From a checkpoint of a small mixture-of-experts model trained on Wikipedia.
Size: width 192, 20.4M parameters.
Training: a variant of Adam for the experts, 252M tokens, 5663 steps.
Below are experts of layer 2 (counted from 0) of a mixture-of-experts language model. Rows are named router (the router's row for the expert), gate (a neuron's input weights, with its number), up (a neuron's input weights, with its number) and show model dimensions 0-191. Each number is 128 + 24 x the weight over its row's rms, rounded and kept within 0 to 255. Numbers have three digits each.
After each expert's rows: a language model's description of what the expert responds to; "gets" lists some tokens that make up at least twice as much of what it gets as of all text. This comes from a sample of Wikipedia text that the model never trained on. Tokens count by the router's weight.

# expert 28
router:143144089129130116117106130128132135131150105122108135109154124097127148107158111083130109104102146120137090137105102113121080144152138133189158125112192161151125133152115125138106149113134154110131099128133110156160130132147119079133132141103106089093142154095074128113158144141150113111125114054093164105081141099100120116136076117094154117152111103118103134166146143148125109159174118102138135156089096153118106142119122141145172133127099133091124128148114120142169114119144102096098107119136114107146136108110080164165149151126122134134077130138140138141157131143116050125
gate0:153106066143126135160112143063116099129125149129109134110136134149115107117115116129183110115149106138119150125155147101140156096113135111118125129094133127089167157081124128124127184155116136178151139159148110089133124156155133130175139112086121123136154095143112134117112077116164151137119132066117121099126101124132133146107085124158123126136115130090115106110146131185130133098175148155152131103159219121083123138110106163090132113099131138140122134129142159141143109135140130148095163134126127076117142131147137131117130070133105132141118128109123113128142086116117128176
up0:134141126162156118169128139131113129103097153171143139161145168123133111121128133168163115122127107126106125146114163111125125104137132156087157134124141188110140116102120133125126161144146113145094130095140078128105123132119117113146134125081147088103101113188143114130143104090152107146125159177115131131150130118153154134089084160115125180174092120125126111120183143143161109092186139161112133082145161119089121127119114147124154101107124118109122118112129140097117143133108168153090170134116077123097139130144146109086098136143116090145144100107118081123138099141113138182
What it handles: Mid-word vowel pieces. Vowel-heavy pieces following an initial consonant inside names and words, e.g. Toky-o, Iraq-i, v-eg-etation, p-enc-ils, R-el-ated.
gets: "er", "an", "e", "i", "in", "on"

# expert 0
router:084099146109130137134118151147096086130127058108129077132156158116118112146080106156100163102162154114169135091127103134143157155129098138123107179094142122120110094134118156150146072117089129108136122108180127085144133133150159155164122118126139137118095133142141154118135155123120122135166104141160091112114172154117141090134116164138117116054156079121105159098102094116124129146133114082105106144112139084095159104140126122095126112144100131140114135143127128179137116121146090108137118132154113136094121134174162140147155123094100139113148116123115122134126119140153121119
gate5:095160122134153090134142091148135150136122126135107107140130149148099131100098117103107161122123118127116084145121147139110109178157127156104139102124155094141119107098122123119114099109103163119123126116101127110134081124138147125170100079139155114087121083123133146132128097145104094157141108124105127127121130120067186137138088174071130100129135120159125122091105126150107114095109128160127128128144110127132150108133090163137119156136153060118069141131119092133158171131112135124105150148190100112108120103078114130113153101108134156140135123065114109098141112107136126087
up5:114169104122162119113140128166127134115117146138157136130183145140185102108133176118132131131136098164130127107134066120113094173121128126146102122142137085171103090086187175157111166169141113088130102122112129162128151137120133085128096125118157121123122119130112146136110160090150126145139114128130117121121157115136118114124130178139088106120152133126108115133138121132126169135103141161123122186126136077096126106186109125152115122169151123114101162123106144097115125115139102108112145080129112138160107163117108133122159125155116155113112169095156125127111171108157073107
What it handles: Mixed word pieces, articles. Articles a, an, A and mid-word suffix pieces like se, ive, al, ic in names and words, such as Swan-se-a, h-ive, Inform-al.
gets: " A", "A", " 0", " on", " an", " a"

# expert 9
router:130116121162077081142111090105092107143166164135120112121137123112137172146119096100150103079085130124158131122139141116128138123081115125142105094143119152121111150110126104122168082079106152127110128166165097126129107122168151111127145124114130088140147105086147115087135162120094162152126142143100132112098098147112087138155127187126142153164136124167146083117152126131175088120147106135093096087121099139100159099133146169150129092086095138125135116148123142124148129091131138143161121114147169148159127129139162126091156112114105151094128143115099119155141102115119158133
gate0:136145100129131134129129134074111108096092115122127126074118061079154153148129091163125112139165156081120110186052133114122147109091144127115114123125114144188123125134145144117107164084149182167111129119112089130096109132118125119136110140090127117158126154152129128164102148115112139107127107137100129119109096157128152152159083147142134109153125128141120096095116178111129126149122135128118111142137110153140111096138191151122126132103103134139144126125159137111138125118128140167118154137137155117142106092143138107130097136130070130094150138123151182163126168091104106124
up0:156140098126125139131125103075095108118153125142121130072130059108167131182146160140126115194096130095120094160129188136161123086112138096137104170128086121145138124139131098124093143087165162147126126152132109177115114089116133135133135121119114091137133117149133094141142134142119130127097096123137147113134136126134166122129114125143117103167085161149114105081134120105115127117121162123095142115168090153122098133134155158135096140119164120127169113115115175116148171171150139119129115154150148085139156113113137107136082100117085157114095119125123149107126123108127096113
What it handles: Newlines, verb endings. Line breaks ending table rows, verb endings -ing and -ed, and auxiliaries was, were, been, being, to in narrative prose.
gets: "\n", "ing", " to", "ed", " was", "it"

# expert 10
router:157109092162158119187158183113076126136127110135137140142115127164122108139114164111173121099119130161126147113099114139098134121167130157113083139131171142137132121149127157121153109131108133130080169144154073084126102108110164134099142123060119128155123102127119103147127150118139159112155151147130169129058132172115099116125117157109156173151126148114113141136157147144130104129137138115135187112112146122163100113113157129113159138091150123129100131146151119179119129128106144123158131121112119134093165141137142126143149166118128111156114169139126109150070131115125152087
gate0:142167140122144119173149141126136136133141131138114106136079137161153165107107165160165146099137120126095169120134114153086113095138087118145122161113206164118156120168100136142131103135132130090074148121157139144114113109128107124143118108138100125142085126163148166162120151090141136152179161142120149150135105131143073119093138131086147124161134111128114158118118158145152131127116135112172138154134129147144110125139116141112107111117136122112180138137171126167136145146112189128112087098104131130150132099196117125119122153140174142145129168161113154158155120104112115123
up0:106088108140105154087104116149097123143123108126146161120170109103134124141133083103102119158129140117143117135110136089163135150121152134098129118148025093142136132082165119097145129129106126161165126136099120111149148136119164127117118155103128138117156117102097097106145113159100138090092089110132115104126129137112199156156103147160085118107129128155148112148121081111094130121155121129094141092119129102112142143101134134140150130141125134150081113106099120074119119093135086135150159146137120124110150153082132137121132091096093123102134086095123100102088119140141137121
What it handles: Dates and clause continuations. Day digits and commas in dates after a month (November 28, April 2017), plus endings ed, ated, ical and line breaks.
gets: ".", "ed", ")", " p", " is", "ing"

# expert 4
router:121088105181148126141122135104132148146137105092136117130121165168108152150105110096112147125135130134130121103131090136102161115109162136103114101088161132144149072144112148120139089131110137110105117108160142119160111149136133124142130144145120075132109119087111104122125143139139166135090123104087142130128122162126083172114130127103138158132108081141159121162163138097089079103097077083133150091152151084132119174076132119150119145123135122138073139154151108136121099100099128113141142182096133129089125115162134091138145128093139131137122101148098089129143097118151171136
gate0:174133130113080121110151153155150123147086149104144113111126112111093133073083114094119132114159151149116136089179107129124117147148063109116148101126088152063119154134115126141150130143156133092095108114137133158125166108131157158145143103184124156130132112171099127165148115145137115102108124128143137162144129121163105142135140087100143131084156099125124165123144114104073145113110107104120155128127125110112140118169109159106139181156130120108123135131139140109110111126112129135141098158139107101152095135119084147095131121084161137104108101089137123110105190127150153118
up0:161110078137089176132162166158142122138144127081147127115073130119142096087094166116173129134109154148100122106163129086132137175142113101111160111135104134086131115152103073144134112158163153127085085160102114130119154138133123149106099116150133152110110081128095130160107115142146112082148151115132149162146146150156109155135113120121128113131134129112109135147163140108101159128096144122114137137100176124108099152136127119140137171165063142115116144134173105102128126144104113128129114146119112125104127156135084103118136133087149142099119118154100111116106183109111149098
What it handles: Table pipes, function words. Table cell separators and function words like of, by, from, on, especially by after described or dated; also endings ed, 's.
gets: " |", " of", ".", "ing", ":", "ed"

# expert 29
router:169129119145091153100157113137105102105155111146132122125124165134136174093160163167147143143073139126120151134106122150124089122075149114126167166134098147142103136140132117136103108169132140154136094105127120122109168104120128132099173106100084124186114147093099136141138106099143128138158098129155176082112113117119138109135082124125169119112101123143164134126079147125125141132123134171112135153131109138129122088108137143097147145103160164162175140130162125123117173128114136105162104121172135167146127138084137081153127141106097135131089125143069121122111125122112103148
gate1:125150118134155152154151151110140143106093104139133114186127118147103129138144143155118143068110163113147143101098093153146101113056116161114107164174119110174124120098176082117111096099119184134143132104125123089094126140171103111118112134143139111087162117112101157129098159130147103156145134162132126120111100139108171103107156116144173125145156103134115138085138144138118166142124137136141101113102101159153153071145148120130136136102161176116138119126159099141115096124128100093111148138178113130098110145126100126175120148126145160101137095120132118117117130117142132103
up1:106160145127174146144158151137166143118086125143116105163121122114085114154132173144074142082097165143165133097097107161148069108092140131114119141137143097178117145098183087109092118117148158092176156129131150115093152152137066106128111138159142119120158126090100150137089100097094084128124110138177081157149095107115151132125150118105122143140164103136126165120132120121146173147105141131144106155117109151141135114136142142123097161118129163113115114127155120153100135140122085132127148123116103157136103137117122129130147166136149135109092118151154111123096127130130144123
What it handles: Prepositions and separators. Connecting words and separators between items: and, in, of, opening parentheses, slashes, dashes, and spaces in tables and date lists.
gets: " and", " in", " of", " ", " B", " ("

# expert 3
router:152119130132137105084157112110057108092126128146132123097080099133142151120106103130123109109173168133145155130118107092098096137115108116089136105106110151139149116151133151136171122106108144113149108108161118159140100114148175125164122138127115138120143100169143142185124168130139153138149118120127174134125116142105148124152124165084121159075140129138133107119116163128139145115141099101178114160120122173116081179112113147130159111136143157095123176159162079165093126094115120122132133134113148124129138130153169114125155133118111145121100122108118099169130072139124163098
gate0:139100117116163178122143150139109124104129110124152093140074103140084129116100128145124118099166115138117129099108113115120131104090107136126114111175126098141154142151146166147167162125121107138174128098137144101105125141084112107129107116073110117117121162131137152189101176135127095135142176080127117132137141101084141120108130138079102143102111094140141136107112155162108156105131129164122099102095101154139104138129091144167136077146130147135165121164115122156104179140131091133124177154147101094157148082138146136116151129158157137147121138128082118146137099111116137135
up0:136111132114187184132139168142114142099136118146137101134075103130087115119105136137119122099145104136119114102125098126126121106090116135135116113173120101148158134141143163144156162124120110130178129111130135113111117145076105106122118117092109109112121162131138149196097171136121102128142170092127126146155150084079147122101145139080094140085108090120142144116121147171105163094127149164119103104102114149148108145145096156170136081132134142136156109151089118150113184124123086141123167156150099097165135092132148142119142132157151138141115133136084116139146117110105125134
What it handles: Table pipes, word starts. Table cell pipes between scores or years, the preposition in, and word-initial pieces like aff(air), f, t, st, sp, comp.
gets: " |", " in", "ing", "|", "ic", " f"

# expert 22
router:176145136129130175121135146155176120118093131090112104100125133127095127134133154096128138111107139112086180126133103098135102156120131101142133131093135102122129118161131106114133104140115131084097116125162161134136111150131148080119124096143125158158150120132163113176111138160121158119090121138139165158119075132129146136160137147107135170117162121120119156123105142115077092129111101090176131123131096140101133150165090095116161124168148107139126155148135153148115117141137143085135151101163164130152136127138129133148120176122122137096058134130113127075170172137159094164
gate0:123141143102145138124090139103154163108124067119137106099154114135086118160144097153110116130160130145138177103152109143123155136142123159118144153120146142143122106106119095125180158133154124135164124140089122143095163114135117121147112104129160129136101184119127112159131141131133138101115181163157164149145116182126135150148161147103086166138125168091135136100093193132137155174142169130087089108121110142115122155159094107131121091169137116119178117116128160124163154144123121117111113075117175117131101149147156118103114127140123140105121133128105130109083127144123133172
up0:107138149102139138120108154111131120128119060105142121087153111156106143143127109162113092134180139158146160105157089123106166120132130134129156141117166120170124089121109102119178167138138145116121141107094127135099165131129123121126098112133145141126125163135109129150131147134119133093114160139160184161134120179138123148134157157120101148132125132092122107104091165124123147195132159138127097082122104124119113129154085132151120087198141122131176112112164164107146157142125113131129120093147199107136109138155166131127117129136134148101122146117107125104097174130131145170
What it handles: Dashes, pronouns, dated commas. En dashes, hyphens, pronouns he, she, her, him, and word-plus-comma tokens ending dates or list items, like year, 13,.
gets: " ", " of", "-", " –", "s,", ":"

# expert 17
router:129119168146118144133187114116124102160170098110120107109145110142146143122098109153102113110145105134116164092086111122113115106091115132133100149113120138113159148152114106154161101112107143137165156127145106128121171108134170160104156122144127100136152143147115146128121141151134138125122070144170157176121149125103129144131101111104154149117166148098160142123153129143135132139136114155118151098103122128119128150102120140065125145149100090146099157181121177100168113144140086157138128084131093152125187138098130176127127084138157153166102108135118128099128100096149151179
gate1:133148146152113127110096152152140132100141128160121129130093107163101119076095148133119155117160121072135170173113118142109164086138174091136142161131114079124147105152129117097121155165109161102152170146158158083146136116137107121134094107120130117131139101173112129128169167152096128144121145076131118093138103115127110127088115142162101125137138131145159122151150124105147126122096096107167101168137120106079124143126113122133134138109153151128127142085145140129121096095128122077160098113129138169145145104128067128111156099151130109165151120117104150135098149144114181109
up1:140169141122146127090113126126141100076105122130092112175139119196117107139142111103104201148123165151173111114119115112137117114120131128157133128140182127154132145161151153141119134127141116109154122124112097088159102120113119144148122104131148134129118143099107103115115098124108210150110091138163117111144117108122105131128104118133118088109124146154084124119097094078140153120156155161138168115138146085134101104122159149116143074137153119136101115121109130066123153124097089147083133165125094139105165168137148112106127135119151135125113136138117133160097107140101141159
What it handles: Closing parentheses, word stems. Closing parentheses after birth years as in (born 1977), quote marks, table-row line breaks, and word stems such as particip, main, sit.
gets: ")", "\"", "),", "est", " n", "%"

# expert 7
router:133103101167120158152142131106082090163129077140152115185146111180142143154134147134129154124135132129107175109116111095102152147141144131102142085106119121078130151106155110124153118119118146101115138165124104145136163119145172090117144127110081089109142107148127080147122097113106081129120162115126183123132121158112130137117118160123146124157117097145155144144105161106127113149113077129157144139103133132108106197126121089091144133122107128135138111112174089136127109117125136154157156164099143148108135145150114129099058125108141120162141094154075127121141114120119128123
gate1:099163122114123151152151091105103124112132112142125142158103127138098165125181101128152104149177124114129119180127137125112140103137121107117126128181122107176114145124091119146116181116124157158123122138087130077104135142166126128111138115114154134167153138155135153132147176066169157108167136126117102150146130123088135124088132196126147121143080123140155104141130129125137108134171122130068143087150138149173128108081170114118115112100124132132121118130138062130133124127094150118088097157135160109138110120148143104152119086122163142149145138126106137145125131146141117096
up1:129110156126135125186114081107145077127098152136088153098133110136185156112116117116109138154108143091066110142137160145138107153097088083142083152111139103152163144121106115116135143131126130099148111162136108150114106154117156117116126126138151103144107096147165121163154156149089173136130148098104134108112103161124110102148088161152083135126114133135133136166149168175127136140136109133128155169121126164103121128138157148130102168111133132109094097150118125143117137155162146082107104132150109127128100141098149178166097147158082137112151153132099131107163117123112116133
What it handles: Clause-final punctuation, colons. Periods, colons and semicolons ending sentences or fields, as in Conservation status:, track times 4:01; also and, in, from.
gets: ".", " and", " in", ":", ";", "s."